From a checkpoint of a small mixture-of-experts model trained on Wikipedia.
Size: 10 layers, width 256, vocabulary 12896, 17.6M parameters.
Below are experts of layer 5 (counted from 0) of a mixture-of-experts language model. Rows are named router (the router's row for the expert), up (a neuron's input weights, with its number), down (a neuron's output weights, with its number) and show model dimensions 0-255. Each number is 128 + 24 x the weight over its row's rms, rounded and kept within 0 to 255.
Before each expert's rows: "comes before" lists some tokens at least twice as common just after its tokens as in all text; "comes after" lists some tokens at least twice as common just before its tokens as in all text. This comes from a sample of Wikipedia text that the model never trained on. Tokens count by the router's weight.

# expert 5
comes before: " to", " |", " in", " by", ".", "%"
comes after: " ", "–", " was", ".", " to", "201"
router [127 123 111 116 137 123 124  97 121 125 144 153 149 126 143 114 134  96 117 156 154 115 105 114 144 153 142 191 133 152 145  87 142 131 144 121 176 154 149 153 126 149 132 165 137 165 124 166 119 121 147  80 155 127 162 156 117 158 146 129 114 144 140 124 118 106 165 117 135 179 108 126 121 178 108 117 195 151 120 131 134 154 121 127 100 126 140 120  66 131 150 139 124 127  99 111 126 156  81  87 167  86 117 108 133 136 144 150 134 148 137 116 133 175 126  80 133  97  98 170  85  77 116 108  80 100 107 102 138 134 121 169 177  84 125 112 130 171 130 170 140 144 149  99 128 133 115 104 123 123 134 132 143 124 157 102  74 132 128 107 126 144 109 125 139 138  86 106 140 150  93 108 159 137 150 110 170 109 130 126 131 121 162 141 156 120 109 112 154 157  82  89 143 136 105 102 136 110 155 168  78 133 105 162 129  97 143 117 102 174 161 151 112 140 132  57 113 111 118 153 113 121 121 139 147 153 147 120  98 114 129  91 128 124 139  94 118 148 145 116 135  99 110 125 140 117 130 167 137 102 152 111 135 104 132 115]
up0 [133 125 104 117 129 108  94 106 139 118  93 166 110 132 124  73 179 162 173 174 126 155 112 118 150  97 155 168 108 121 187 137 128 142 118 133 171 160 146 111 116 118 127  89 127 137 155 166  88 104 116 102 201 129 130 170 124 143 109 173 163 134 114 138 111 137  99 108 159 138 110 147 121 136  87 130 109  75 127 128 132 139 121 194 145 107 127 103 110 107 103 111 121 150 138 109 131 134 162 107 112 145 147 118 132 154 101 129 152 149  95 119 132 127 132  99 107 149 157 128 132 104 107 136 105 130 157 142  99 157 120  97 178 130 148 122 123 141 105 140  86 123 127 148  90 162 132 112  85 157 134  94 126 127 124 131 152  96 143  94 150  95 118 114  99 113 117 121 170 140 129 168 164 147 156 131 124 107 125 123 135 113 154 143 123  97 112  63 117 152 123  58 173 109 127 102 125 132 156 150 144 151 145 151 126 139 149 137 132 111 144 106 175 110 115 127 118 137 134 128 145 119 135 124  96 154 132 111 110 112 176 130 130 105 153 105 111 103 105 129 125 102 181 141 100 158 111  99 125  63 147 133 110 131 141 126]
down0 [134 128 105  73 113 112 142 112  85 107 101 105 142 157  99 102 121 115  74 171 131 105 132 110 113 143 151 128 110 138 130 126 134 121 163 121 113  86 151 130 150 127  95 140 151 120 101 158 142 121 144  84  86  81 138 112  97 107 108 112 128 127 140  85 113 119 123 135  97 122  84 137 122 174 162 143 177 117 144 191 117 151 100  57 107 157  93 139  79 116 140 156 135 136 143 132 161 131 130 121 100 142 156 103 131  94 115 112 119 116 118 118 148  87  88 152 136 141 141 116 110 127 135 122 127  94 143 188  93 142 101 134 147 113 127 149 145 158 118 129 127 141 196 134 150 140  86 146 203 100  88 150 115 141 128 165 156 111 102 124 128 125 152 124 118 120  98 142 122 152 120 109 117 109 141 155 153 156  80 134 135 155 119 102 151 130 125 133 128 122 100 112 106 108 125 159 110 175 125 103 115  91  73 126 135 108 152 135 144 126 134 153 116 143  73 136 104 152 127 171 126 143  70 127 131 162 148 148 126 127 117 138 130 117 134 101 118 145 120 122 139 101 153  99 107 142 135 117  98 156 113 136 161  84 118 122]
up1 [ 94 134 113 134 110 140 152  86 122 155 137 190 149 113 107 107 139  93 112 128 145 141 146 155 144 114 123 108 136 116 121 125 129 101 133 120  99 133 116 136 123 154 140 118 116 137 149 110 145  81 149 105 130 167 112 147 107 143 123 126 124 124 123 130 106 128 123 109 121 169 156 122 157  81 131 153 142 130  91 158  73 174 125 128 170 120 132 133 123 147 179 105 133 134 142 130 101 153 105 100 139 147 174  64 128 106 106 146 115  92 162 135 138 124 132 143 108 174 122 156 121 103 151 149 127 134 109  90 121 120 158 138 184 100 120 132 145 130 198 129 114 159 104  80 134 153  61 115 143 140 114  85 123 129 116  92 131 148 184 115 134 108 103  85 148 164 120 100 155 126 130 136 164 141  95 109 116 180 102 118 150  78  94 133 123 132 113  72 114 157 134 153 130 113 110 100 113 114 120 149 112 142  62 144 134  97 118 123 125 167 145 144 131 161 108 124 143 115 141 177 118 130 153 108 160 134 127  87 162 151 149 131 130 132 147  96 157 117 143  84 175 111 133 137 147 116 137 140 141 118 115  99  93 136 149 107]
down1 [145 113 159 111 164 136 119 145 131 139 197 100 131 138 110 127  90 134 163 137 137 146 147 171 110 147 132 145 136 153 127 146 169 124 103 100 137 125 139 171 158 183 148 103 101 105 120 104 119 112 124 112 141 146 112 132 117 193 132 124 119  93 179 124 130 107 110 137 104 137 111 136 121 118 127 127  80 103 150 161 138  96 150  96 152 122 126 158 139 111 124 104 124 128 159 136 165  89 145 120 149 116 148 119 101 103 124 153 123  86 109 124 161  96 131 117 115 154 149 148 124 109 120 118 166 147 104 119  59 132 128  97 134 162 174 113 115 110  99 120 135 147 119  93 148 120 136 118 140 102  96 126 137 146 140 132 130  93 104 103 122 110 121 101 116 169 115 191 127  92 145 127 119 107 126 186 152 123 120  90 116 138 144 111 109 109 117 135 137 125 104 171  99 136 148 113 135 138 152 126 141 128 184  87  73 125 151 110 152 101 179 128 133 141 156 131 125 130 128 122 134  75  89  44 127 118  91 124 101 126 128  99 115 113 135 137 163 102 123 111 137 159 143  75 122 173 118 135 145 116 147  94 135  99  97 139]
up2 [110 143  80 128  84 138 167 136 125  85 128 139 150 141 134 147 128 110 153 148  90  94 117 140 144 125 152 118 154 121 147 172 146 169 145 128 116 101 147 100 127 114 133 148 111 115 154 142 170 129 154  94 136 139 142 134 131 138 140  99 139 148 110 107 141 130 139 137 126 137 147 112 143  83  97 109 129 120 109 143 160 132 143 118 156 108 111 125 104 127 105 154 130 106 126 123 118 132 128  85 157  92  97 124  85  96 124 159 161 148 112 147  77 130 125  88 141 138 112 143  95  88 125 150 169 177 131 136 111 175 129 106 171 128 110  97 150 120 165 179 110 125 136 117 159 129 116 137 142 102 138 126 120 146 171 103 148  76 157 106 163 159 111  76 198 124 142  81 145 146 152 108 118 126 132 118 127 132  90 124 143  94 118 145 134 103 126 101 165 178 141 129 108 132 138 107 108  87  84 150 116 127 149 134 135 149 177 161 105 132 111  98 157 133 142  84  75 108 164 107 132 165 131 133 180 134  83 165 145 128 105 147  96 108 168 116 125 122 114 152 118 131 138 141 135 121 124 141 150 136  92 118 151  95 182 123]
down2 [131 148 103 141  83 115 157 134 102  89 129 153 145 131 103 118 110 140  70 141 164 135 140 121 141 122 114 130 128 115 151 145 178 118 163 128 130 145 180 141 118 150 123 156 125 182  93 120 114 119 131 113  83  93 107 131  97 113 146 116 127 134 124 129  85 131 109 161  84 187 157 172 154 117 115 129 118 139 128 114 137 115 111 148  78 141 160 150 151 102 123 146 103 188 124 127  90 163 141 144 129 130 141  99 113 130 137 114  84 143 131 105 153 188 140 134  95 141 112 155 133 149 156 150  65 158 195 101 156  75 125 132 165 121 117 128 130 151  90 122 138 141 136 141 132 135 150  96 109 126 107 146 153 148 117 147  97 137 134 122 125  95  99 135 111  98  72 109 113 103 111 102 154  96 135 101 136 120 156 169 134 126 140 152  77 153 145 148 122 137 111  91 125 128  68 124  81 141 151 125 114 130 132  88  71 123 157 120 122 142 140 119 150 147 111 103 156  93 159 108 111 114 114 167 134 141 107  98 139 121 116 124 122 122 116 112 151 125 124 166 141 127 139 134 165  90 142 151 147 102 119  94 114 132 127 126]
up3 [173 132 129  98 156 125 132 123 121  98 174 122  98 158 110 151 139  87 132  96 149 109 142 120 134 163  83 128 135 138 111 121  95 121 151 181 135 151 142 127 143 143 135 145 140 120 119 111  79 177 142 182 120 136 142 133 185 148 141 163 101 152 161 138 144 138  94  98 100 154 117 150 159 151 167 127 106 132 104  84 153 131 167 137 118 100 118 143 149 138 117 113 119  96 133 140 117 139 141 119 145 155 122 110 132 107 136 174 143 106  88 118 144 136 141 119 130  71 128 140 129 141 158 141 120 124 127 115  99 158 112 114  84 159 152  99 132 126  90 166 106 117 144 125 181 141 141 175 130 131 133  89 123 125 139 120 110 123 133 177 162 161 124 125  91 128  46  98 136 123 149 123 123 110 122 172 133 126 133 126 152 129 116 154 142 109 125 102 137 130 112 111 139 114 103 135 133 164 131 161 117  97 127 136 148 126 142 128 144 152 126 181  91 137 149  83 121 157 132 112 192  92 154 151 127 211 148 113 111  99 112 150 134 127 154 164 119 155 100 141 143 124 138 148 147  70 147 121 114 157 111 100 129 126 103 136]
down3 [122  90 136 144 121 168 124 147 152 130  95 141 117 156 106 137 101  74  92 106 164 128 126 140 104 130  95 156 122 145 100 110  97 163 125  99 116 134 118 155 179 129 134 138 156 130 127 124  96 160 113 116 112 144  98 102 128 101 163 111 148 180 153 121 137 128 128 158 145 125 117 172 113 122 176 129 110  93  95 108 117 105 123 120 144 141 178 147 163 155 129 112 129 112 127  95 110 115 135 136 125 133 125 149 112 138 170 156 122 149 138 108 113 150 112 207 107 157 179 140 125 131 159 155 144  64 105 126 146 112 118 101  63 145 172 122 168 152 126 132 169 103 109 114 143 147 152 144 146 121 111 150 169  81 135 148 125 163 151 123 103 123 116  95 140 123 107 114 111 107 143 125 147 139 110 117 126 191 133 141 142 150 146  95 113 124  61 119 136  98 108 125 103 115 153 152 156 124 101 117 139 130  96 160 122 177 129 113 121 144 117 138 144 169 107 140 150 141 144 117 167 124 136 110  98 139 182 129 122 140 100 140  79 132 146 118 140 112 143 129 135 122 146 148  81 117 117 162 113 168  98 119 148  91 117 167]

# expert 7
comes before: " |", ".", "0", "–", "4", "6"
comes after: " ", " (", "–", "/", " \"", "1"
router [120 118 110 113 115  95 149 119  93 124  99 144 150 206 123 110 120 113 102 127 182 117 116 145 128 117 154 154 109 103 182  57 128 164 105 121 149 163 107 107 108 114 142 126 120 148 157 191 100 113 110  71 132 129 184 137 120 186 104 116 127 121 154 136 158  83 118 129 139 130 112 148  76 150 124 118 136 150 111 110 120 151 105 126 132  97 109  76 103 130 166 127  87 148 100 105 137 140 109 102 137 126 153 143 112 113 151 151 115 144  99 153 103 114 155 132 144 120 112 144 106 106 113  64 107 138 112 108 148 166 130 107 156  95 114 122 120 128 150 134 141 139 133 105 129 146 141 170 160 143 141 128 148 133 192 136 108  90 103 178 130 129 132 133 136 104 120 118 129 143 105 102 154 113  97  83 177 139 153 111 165 146 132 128 139 127 139 124 150 120  86  60  96 154 153  78 161 126  96 139 139 123 108 152 133  93 139 156 111 106 130 115 119 124 102  94 103 153 110 149 155 123 124 138 131 165 121 127 131 119 132 103 122 135 126 151 105 153 145 115 122 113 154 124 105 133 145 129 145  95 174 104 126 122 125 115]
up0 [165 117 104  88 157 134  90 118  89 121 153 143 117 160  97 126 146 128 119 121 147 152 110 151 127 110 147  97  97 181 132 118 144  90 112 167  96 198 135  84  71 101 107 117 106 129 122 139 149 103 128 100 160 131 106 126 164 135 135 138 135 118 186 173 147 102 172 134 135 112 122 152 111 111 128 109 104 123 153 120 127  92 138 172 126 156  89 101 119 132 152  98 151 156 117 104  85 124 109 135 136  82 137 124 149 165 155 124 112  83 109 137 128 114 164 125 118 155  96  98 125  93 133 104 163 118 107 128 134 136 104 148 130 123 135 101 165  92 122 168 118 110 126 173 125 165 112 160 117 128 147 144 146 101 146 134 102 152 125 107 104 115  94 114 138 158 147 104 145 130 122 135 124 128 103 132 124  97 179 106 113 141 159 132 144 142 168 101 143 127 123 112 153 118 129 106 138 101 116 138 101  97  79 137 161 112 151 147 111 117 158 131 156  74 131 125  77  99 130  77 137 103 142 114 151 124  90 139 126 160 119 151 134 164 160 118 174 151 102 152 170 110 162 125 138 115 105 119 145 149 142 115 109 142 173 147]
down0 [101 162 155 147 124 137 133 144 132 110 119 157 117  94  83 126  81 173 135 144 162 135 126  86 134  93 140 162 163 128 166 103 159 106 114 102  96 132 163 149  76 132 104 147 134 101 106 184  93 104 122 114 148 126 105 141 131 162 120 130 163 145 119 138 169 123 117 111 132 125 136 153 139  94  99 106 146 131 116 109 135 132  93 158  77  75 144  92 125 124 121 115 119 138 148 120 111 156 113 112 130 132  82 120 151  99 133 152  93 140 100 106  92 170  96  70 107 153 116  86 146 143 149 148  87 160 140 133 116 131 117 121 157 117  94  98 138  94  52 130 122 152 133 136 107 136 123 132 101 121 150 135 125 131 101 143 144 128  95 132 171 103 135 157 100 138 119 139 122 145 105 101 166 121 140 112  84 102 152 132 132 104 113 148 149 143 135 115 124 115 142 165 153 139 111  48 107 119 114 143 117 109 105  86 136 101 100 157 115 160 142 148 101 108 119 107 141 120 121 107 101 138 157 120  96 105 123 135 143 130 153 123 121 118 147 156 105  77 138 113 115 134 184 134 135 116 105 152 173 107 121 115 145 141 164 167]
up1 [136  96  90 127 201 116  98 125  77 102 148 143 127 134  95 112 113 128 154 125 159 153 119 113 118 154  90 146 133  91 114 157 117 129 107 121 136 158 178 153 119 134 186 138 118 169 111 136 117 118  72 117  91 144 122 155 128 114 121 110 143 119 100  83 116  96 137 162 131 173 107 102 159 126 125 112 119 123 191 159 129 102 130 132 143 121 106 106 142 121  98 160 159 110 147 111 112 129  86 119 137 137  75 103 114 154 100 126 174 104 137  97 121 102  89 130 126 139 110  68 130 117 137 161 143 129 133 103 111 129 178 139 109 133 111  97 151 119 162 144 125 118 108 158 162 134 127 135 139 114 121 130  99 129 157 102  91 152 124 134  95 101 110 142 123 136  84 139 135 117 104 129 136 109 123 174 127  67 130 136 154 127 155 190 133 145 173 124 164 131 118 167 155 123 111 175 110 120 147 125  81 136 112 111  98 139 133 124 120 166 166 142 137 112 102 117 128 141 148 151 112 129 179 155 163 119 142 127  93 144 155  92 143 145 135 137 107 161 131 133 162  99 137 146 148 115 140 145 132 139 117 159 166  87 108 118]
down1 [112 122 143 143 115 127 132 114 165 134 103 124 111 116 137 191 145 117 122 128 127 155  99 172 161  82 111 138 138 115 144  88 128 144  75 149  98 157 133 144 164 163 141 110 101 137  91 112 101 126 159 176  96  99 108 155 147  83 150 150 143 160 139 139 128  99 140 151 150 127 157 114 131 159 124 125 119 117 125 132  94 100  97 111 116 146 113 151 123 147 124 121 123 153 135 155 105 129 123 160 146 144 106 159 114 102 129 147 126 111 118 146 138 159 120 148 120 148 181 102 165 151 117 111  85 129 126 148  80 120 121 129 156 149 126 183 139 116 136 129 141 137 166 170 105 175 139 122 110 175 194  90 114  91 119 122 139 115 127 134 143  88 130  98 140 109 126  95 128 116 126 144 150 149 130  95  81 167 128 108 123 154 110 119 161 122 112 134 100 158 156 108 100 136 136 151 133 123 134 125 113  79 146 117 102 161 122  81 106  94 119 114  85 192 142  88 164 131 151 119  98  98  70 132  78 129 127 119 137 116 161 144 136 118 105 141 120 156 116 102 133 133 152 113 153 179 158  98 117 120 152 124 129  80 133 122]
up2 [116 148  70 105 120 151 126 126 113 124 115 166 128 161 106 122 110 141 119 153 126 128 148 118 167 156 168 146 177 142 170  73  93 154 127 159 137 157 120 125 159 133 108  83 164 152 139 148  92  87 110 150 159 139 150 164 112 120 125 158 126  89 153 138 138 125 119 161 165 116 120 122 110 151 106 132 135 139 137  94 118 160 152 163 139 126 131 126 100 121 131  93 123 135 138 112 100 125  90 117 102  81 162 135 134 173 118 145 111 131 147 180 112 119 125  94 140 145 145 142 113 110 141  92  96 127 193 121 117 163 156 111 134 160 127 111 168 116 101 160 130 183 150 118 165 105 165 149 101 127 127 138 111 152 165  98 143 139 203 157 111 100 126 116 140 121 114 118 125 143 132 118 155  76 129 141 114 123 117  85 125 159 128 156 143  93 104  87 104 112 113  88 120 155 145  76 101 110 134 127 145 123 137 137 131 125 119 170 121  97 132 111 116  99 100 112 153 138 110 136 164 105  86 111 131 144 100 110 138 158 138 129 109 102 134 153  77  72 129 163 116 123 133 128 105 128 144 147 116  87 148 137 128 111 129 107]
down2 [139  98 167 125 130 113 118 157 115  97 137 136 176 105 108 134 109 155 130 136 153 111 154 152 111 136 152 172 110 148 109  94  83 134 101 131 128  97 112 148 175 136 128 146 144  94  97 104 104 144 111 130 127  88 103 102 134  75  83 108 118 136 121 109 156 112  97  85  92 158 105 112  94 149 123  85 106 131 139 134 169  95 166 110 138 165  41 160  99 133 107 158 141 120  94 136 131 112 155 157 135 147 141 117  93 139 146 116 137 147 152  78 116 117 115 152 122 119 119 104 127 104 115 153 132 110 110 173 104 117 150 128 105 137 115 183 102 119 132 109 164 132 139 113 173 121 104 150 126 166 139 139 166  95 101 114 108 129 147 106 152 130 107 128 139 176 139  71 113 129 128 148 109 136 118 115 153 163  98 106 138 117 146 100 111 148 129 105 115 133 124 125 141 148 113 119 152 147 151  89 132 120  85 121 137 131 111 146 113  94 121 160 131 164 102 134 153 150 138 121 104 123  60 109  94 121  75 126 158 104 111 114  88 107 111 131 151 108 111 165  91  99 132  79 136  99 158 101 121 143 130 128 124 140 126 143]
up3 [134 110 153 144 123 172 127 125 106 136 127 110 106 119 123 124 111  88 143 169  85 118 123 128 182  87 101 103 139 157 148 145 119 146 123 137 153 126  92 153 117 168 158 118 142 120 101 115 145 114 146 158 138 130 149 166 158 154 142 127 108 125 144 128 103 124 151 136 110 118  96  80 111 127  82 196 105 137 111 136 117 154 116 130 116 135 131 168 131 124 174  96  89 103 133 154 116 157 113  97 102 134 106  92 112 100 125 123 144 164 120 156 165 130 162 115 126 135 144 140 126 143 137 151 119 147 132 125 122  83  88  93 159 134 118 157 164 110 170 137 138 119 136  98 141  79 115 176 153 120 111 112 128 113 112 143 135 135 153 150  77 131 107 110 157 129  99  94 140 128 148 133 120 122 111 162 179 146  93 149  98 103 135 162 154 119 132 114 113 122 123 104 110 130 103 167 133 112 115 119  86 133 114 131 142 136 130 196  97 147  87 157 166 115  98 144 100 119 143 153 102 119 147 156 155 119 110 137 116 150 136 135 122 154 181 108 131 162 159 110  66  80  87 106 144 132 159 156 130 102 159 138 173 172 119 150]
down3 [140 107 119 149 104 126 125 104 106 133 156 105 113 146  65 136 130  90 111 118 141 119 131 144 152 173 116 109 126 111 103 126 119 126 125  79  88 106 159 127  89 156 119 133 121 106 144 149 148 113 147 163 156 139 139 118 124 200 152  91 111 112 117 126 149 118 137 130 128  71 162 128 118  95 140 108 110 118 117 131 102 129 119 154 128 133 114 119 137 127 134 130 130 147 160 117 144 121 130 152  99 164 118  76 145 187 148 180 129 107 117 158 147  98 144 135 104 157 117  93 111 148 114 103 111 132 119 167 103 134 113 141 145 157 148 124 144 160 146 121  78 122 138 112  89 105 169 131 136 137 100 155 120 151 117 113 152 131  86 140  92 152  58 120 116 124 126 175 158 128 147  92  90 104 134 137 111 153 141  98 138 120  73 125 146 158 159 167  88 129 140 118 153 137 115 108 124  83 135 119  95 115 106 119  86 157 142 152 129 131 100 136 106  56 178 145 184 141 149 145 112 136 158  98  89 126 136 117 101 153 157 142 146  98 116  91 102 148 109 116 159 117 157 148 122 144 113 131 147 109 154 147 122  91 138 119]

# expert 12
comes before: " ", " \"", " —", " L", " −", " •"
comes after: " |\n", "\n", ")\n", ")", "0", "1"
router [120 127 144 144 129 143 174 106  92 146 155 124 174 148 108 120 156 124 121 147 119 165 102 135 157 129 130  96 176 134 152 104 151 159 109 165 133 145 144 102 114 148 135 129 133 174 144 144 115 125 188 109 124 120 157 136 146 159 116 113 104 105 139 141 187 115 119 173 150 126 109  99 156 151 157 151 144 135 112 151 152 117  98 169 140 125 152 121 105  98 135 139 101 133 135  93 114 137 109  89 144  94 121 140 141 109 112 166 111 134  96 115 133 153  95  97 142  99 112 139  79 105  98  90  91  96  97  99 123 139 182 107 150 134 137  87 126 100 144 152 133 115 121 130  85 106 138 165 140 113 174 132 154 129 130 115  92  97 156 106 118 130 117 106 168 106 102 120 178 163 110 154 152 121 115 130 134 122 132 142 115 109 180 147 156  78 134 108 138 121  80 118 146 114 126 109  92 110 148 158 127 170 107 156 123 131 155 145  98 135 160 140 141 111 136  98 116 133  85 139 115 160 127 154 136 124 121 102 126 154 136 159  92 169 147 138 144 145 100  89 126  87 125 176 147 151 121 142 167 130  99 123  95  95 130  76]
up11 [118 127 117 150 111 172 118 121 116 105 131 103 101 129 122  84 104  90 124  96 140 117  89  81 114 124 141 128 143 127 117 123 124 169 128 142 181 143  95 124 104 152 149 159 137 138 167 154 140 134 117 137 194 112 174 116 131 150 107  90  62 136 131  81 139 154 125 177  99 164 120 124 114 142  94 131 144 118 118 121 155  87 138 140 169 116 129  78 135 164  97  96  93 126 160 116 106 165 108 118 144 139 148 108 122 155 132 152 157 158 110 107 111 114 131 142 124 133 121 124  95  87 105 119 174 117 155 143 135 129 120 179 122 141 134 143 138 102 155 181 113 127  83 110 122 133 100 135 118 150 127 122 136 134 148 158 123 155 133 136 150 136 131 180 150 147 141 162 119 138 126 100 110 121 130 134 116 121 130 133 148 124 167 172 145 119 135 125  99 148 121 162 155 163  67 143  86 135 125 120 117 135 138 133  94 100 147 135 129 143 165 170 145  78  85 108 133 123 151 108 137 116 139 135 152 154 173  89 143 101 109 131 126 152 162 147  95 153 162 125 125 141 166 119 111 176 142 150 117 118  82  74 146 119 152 115]
down11 [173 174  93 154 125 125 147 117 133 120 155 130 129 136 146 123 132  87 101 110 104 118  89  87 120 113 147 163 118 101 135 152  92 105 135 116 103 104 127  64 131 115 107 122 114 141 131 169 112 110 113 119 128 118 148  87 164 156 151 122 110 133 139 138 131 119 112 100 136 137 145 128 179 161 137 123 114 100 134 136 106 116 145 101 114 154 136 132  97 100 134  84 180 163 116 144  92 112 152 169 152 154 134 145 126 161 124  89 123  73 186 127 141  80 115 108  99 130 119  82  86 130 112 174 206 137 115 164 123 162 161 147 121 132 148 118 142 124 134 137 164 129 120  93 162 109 125 122 124 135 151 135 119 148 113 113 105 127 117 151 118 128 127 189 152 134 124  99 127 159 144 102 124 127 127 108 146 133 101 103 166 124 110 165  61 109 132 129 157 104 145 104  98  98 128  95 123 111 107 154 137 140 133  99 117 152  73 119 109 132 152 155 112 132 150 170 116 127 137  75  85 135 154 116 123 159 168 154  87 120 154 129 126 153 127 143  99 144 115 139 130 165 143 158 120 128 132  95  95 106 153 129 103 125 113 135]
up12 [ 54  98 112 119 158  77 124 113 151  97 128 159 189 143 133 135 106 133  93  84 148 162 131 118 122 138 134 137  95 128 141 112 143 117 128 146 129 127 110 131 119 125 121 132 112 119 116 139 125 143 113 115 160 130 205 131 121 144 149 109 171  91 112 102 140 100 148 106 149 174 136 132 164  85 111  92 114 162 102 130 102 113 156  98 176 117 114 129 158  84 158 140 140 144 122 123 119 127  75 115 190 175 134 135 139 138  96 136 108 139 128 137 157 134 186 139 136 145 133 127  95 161 107 119 144 185 100 144 135 180 120 145 119 115 161 128 151 140 153 136 109 112 112 116 143 115 136 188 130 133 130 134  81 101 126 160 121 117  86 129 128 130 135 160 146 133 106 122 123 107  84 154 170 161 101 117 111 177 121 118 139 108 116 126 129 133 169  67 155 114  97 126 151 142 155 124 109 166 136 131 146 123 124 108 133 100 128 163 147 165 159 148 111  89 103  89  81 123 119 129 137 124 112 132 124 127 120 145 122 126 156  84 144 110 130 107 109 145 116 127 153 139 112 130 139 124 188 116 146 127 122  91 128 130 158 139]
down12 [178 128 126 143 164 121  82 138 105 147  98 117 109 119  87 157 156 147 146  92 163 103 144 149 154  92 132 158 151 110 117 133 127 137 113 131  62 100 114 111 122 110 131 100 120 131  97 115 140 127 143 101 126  87  86 161 124 103 131 115 127 150 100 124 133 136 154 133 108 129 100 151 148 135 145 134 107 131 137 115  87 136  83 136 154  82 160 119 151 133 109  95 125 134 138 139 138  95 157 126  99 115 164 122 126 123 115 147 112 139 118 118 104 116  60 109 133 127 117 120 189 108 111 142 124 101 122 150  97 154 132  74 143 131 126 139 116 153 132 136 187 153 132 167 141 109 163 107  80 116 143 142 111 125 118 143 130 115 148  54 149 110 134  89 115 156 134  92 139 130 129 109 115 111 157 128 105 109 144 162  75 126 177 164 129 112 134 157 125 114 116 102 136 101 119 149 140 161 104  92 112 111 130 137  96 166 142 125  92 115 137 122 167 156 172 157 154 137 126 150 119 137 148 111 121 158 139 131 114 151 147 175  44 129 125 127 158  81 107 140 123 104 123 144 136 133 123 157 157  96 105  94 151 163 149 130]
up13 [114 120 109  85  87 140 103 128 103  82 153 128 152 127 123 117 108 101 111 126 141 100 113 121 121 136 129 114 115 125 118 156 104 145 124 159 118 149 143 128 110 124 136 145 116 115 119 131 143 115 135 131 145 202 153 138 138 145  89 117 136 165 152 110 126 147 142 107 123 143 133  56 114  88 149 165 141 170 130 144 124 121 107 168 175 128 128 159 130 171 124 135 148 100 190 107 120 126 128 119 107 160 138 117 137 129 139 164 128 140 169 129 131 113 134 145 131 125 106 149 130 153 107 143 110 110 159  50  97 123 145 135 108 128 115 138 148 134 158 135  54 169  86 104 135 158  90  97 132 116 162 107 111  95 158 122 139 162 176 129 132 171 126 124 162 129 153 141 163 118 159 139 147 127 205 152 141 103  91 137 134 144 131 146 134 122 129 117 154 130 112 152 158 105 111 160 111 103 168 153 112 113 144 135 149 134  98  92  85 134 170 160 131 159 108 118  72 155 144 143  90 102 177 137 152 118 170 161 135 102 137  92 136 135 143  74 134 133  99 122 148 101 131 123 136 115  99 135 126 131 109 111 135 129 128 129]
down13 [152 177 114 128  94 127 126 116 147 112 153 140 114 113 110 147 131 131  89 150 124 181 109 127 134 135 128 118 124 108 175  82 121 130 177 133 128 134 102 137 102 135 107 104 138 133 104 134 145 125 135 100 168 140 148  94 129 190 124 118 102 134 107 106 129 109 152 145 148 132 101 133 153 102 105 169  94 135 135 153 159 123 132 149 136 121 146 145 119 125 149 112 107 124 133 138 103 160  83 133 131 147 125 140 136 112 176 152 118 106 108 151 129  91 118 103 110 137 145 133 130 135 102 104 114 170 164 129 125 162 112 141 120 122 128 144 140 108 113  85 126 105  98 122 151 139 155 128 186 138  56 124  93 166 108 110 113  91 128 142 127 129 177 167 103 122 118 133 149 140 108 157 129 115  99 156 135 151 121 106 126 128 126 138 171 144 156  92 115 120 135 203 106 103 108 125 118 133 135 175 135 123  95 155 140 159 139 102 135 163  99 139 108 129 129 105 153 142 161  54  96  79 117 166 172 113 149 112 135 123 209 134 118 140 130 105 116 126 138 122 180 137 139  94 106 160 111 145 101 147  97 178  96 110 125 135]
up14 [ 78 116 134 142 165 149 128  75 102 126 104  99 144 134 101 112 146 112  78 139 133 143 112 128 140 123 137 122 134 145 174 120 137 142 109 125 189 131 117 124 111 111 136 123 141 179 131 142 117 115 137 117 116 118 126 125 114 146 115 101 120  73 112  92 151 118 116 124 150  72 138 147 168 113 135 135 123 130  82 128 134 140 159 137 159 179 137  99  97 105 145 138 105 113 122 107 104 120 103 128 129 108 140 124 159 129 133 114 160 189 105 118 180 137 119 132 128  99 138 113 102 104  99 107 107 127 103 120 133 102 109 126 108  94  99 120 140 150 108 150 109 139 158 136 148 120 196 136 166 148 119 118 130 102 124 132 118 167 165 143  97 125 119 119 142 115 131 162 154 167  93 125 113  79  92 127 140 138 114  82 137 105 140 119 162  83 151 112 142 128 111 132 162 158 119 145 120 116 134 153 131 140  76 123 148  53 156 184 143 113 112 114 170  94 155 101 149 109 148 139 137 147 119  78 126 113 141 145 116 146 146 134 154 109 129 144 111 159  91 161 106  94 149 121  96 156 143 107 113 118 164  90  65 108 155 100]
down14 [106 181 153 194 132 151 107 139 152 154 124 132  98 133  71 144  72 112 151  83 145 153 134 125 148  99 145 136 114 126 111 135 127 116 131 128 136 101 139 111 129 107  91  99 121 119 142 111 170  94 160 140 143  99 156 157 146 127 121 152  96 147 150 110 135 127 159 167 145 112 107 125 144 104 105 139 114 150 167 109 125 196 132 166 140 141 119 106 140 158 155 130 148 129 125 100 147 136 100 110 129 172 164 146 143 115  83 148 152 100 141 103  84 110 124 124 100 145 145 117 143 118 137 156 128 178 121 117  80 119 111 164 129 102 156 135 137 121 164 111 175 120 138 150 134 179 148 117 166 175 107 131 127 161  75 107 158 125 142 143  86 134 151 156 115 101 131  97 113 136 134 135 125 107 125 129 136  91 126 135 121 156 165 107  98 116 116 111  94  98  96 138 105 113 177 108 140 129 134 158 112 125 124 163 121 115 124 145 142  92 104 135 121  98 137 109 145 165 168  72 135 103 146 114 105 139 151 102 143 147 146  97 165 124 112 167  93 158 131 134 130 158 129 154 147 124 146 122  96 189 111 141 128 125  98 152]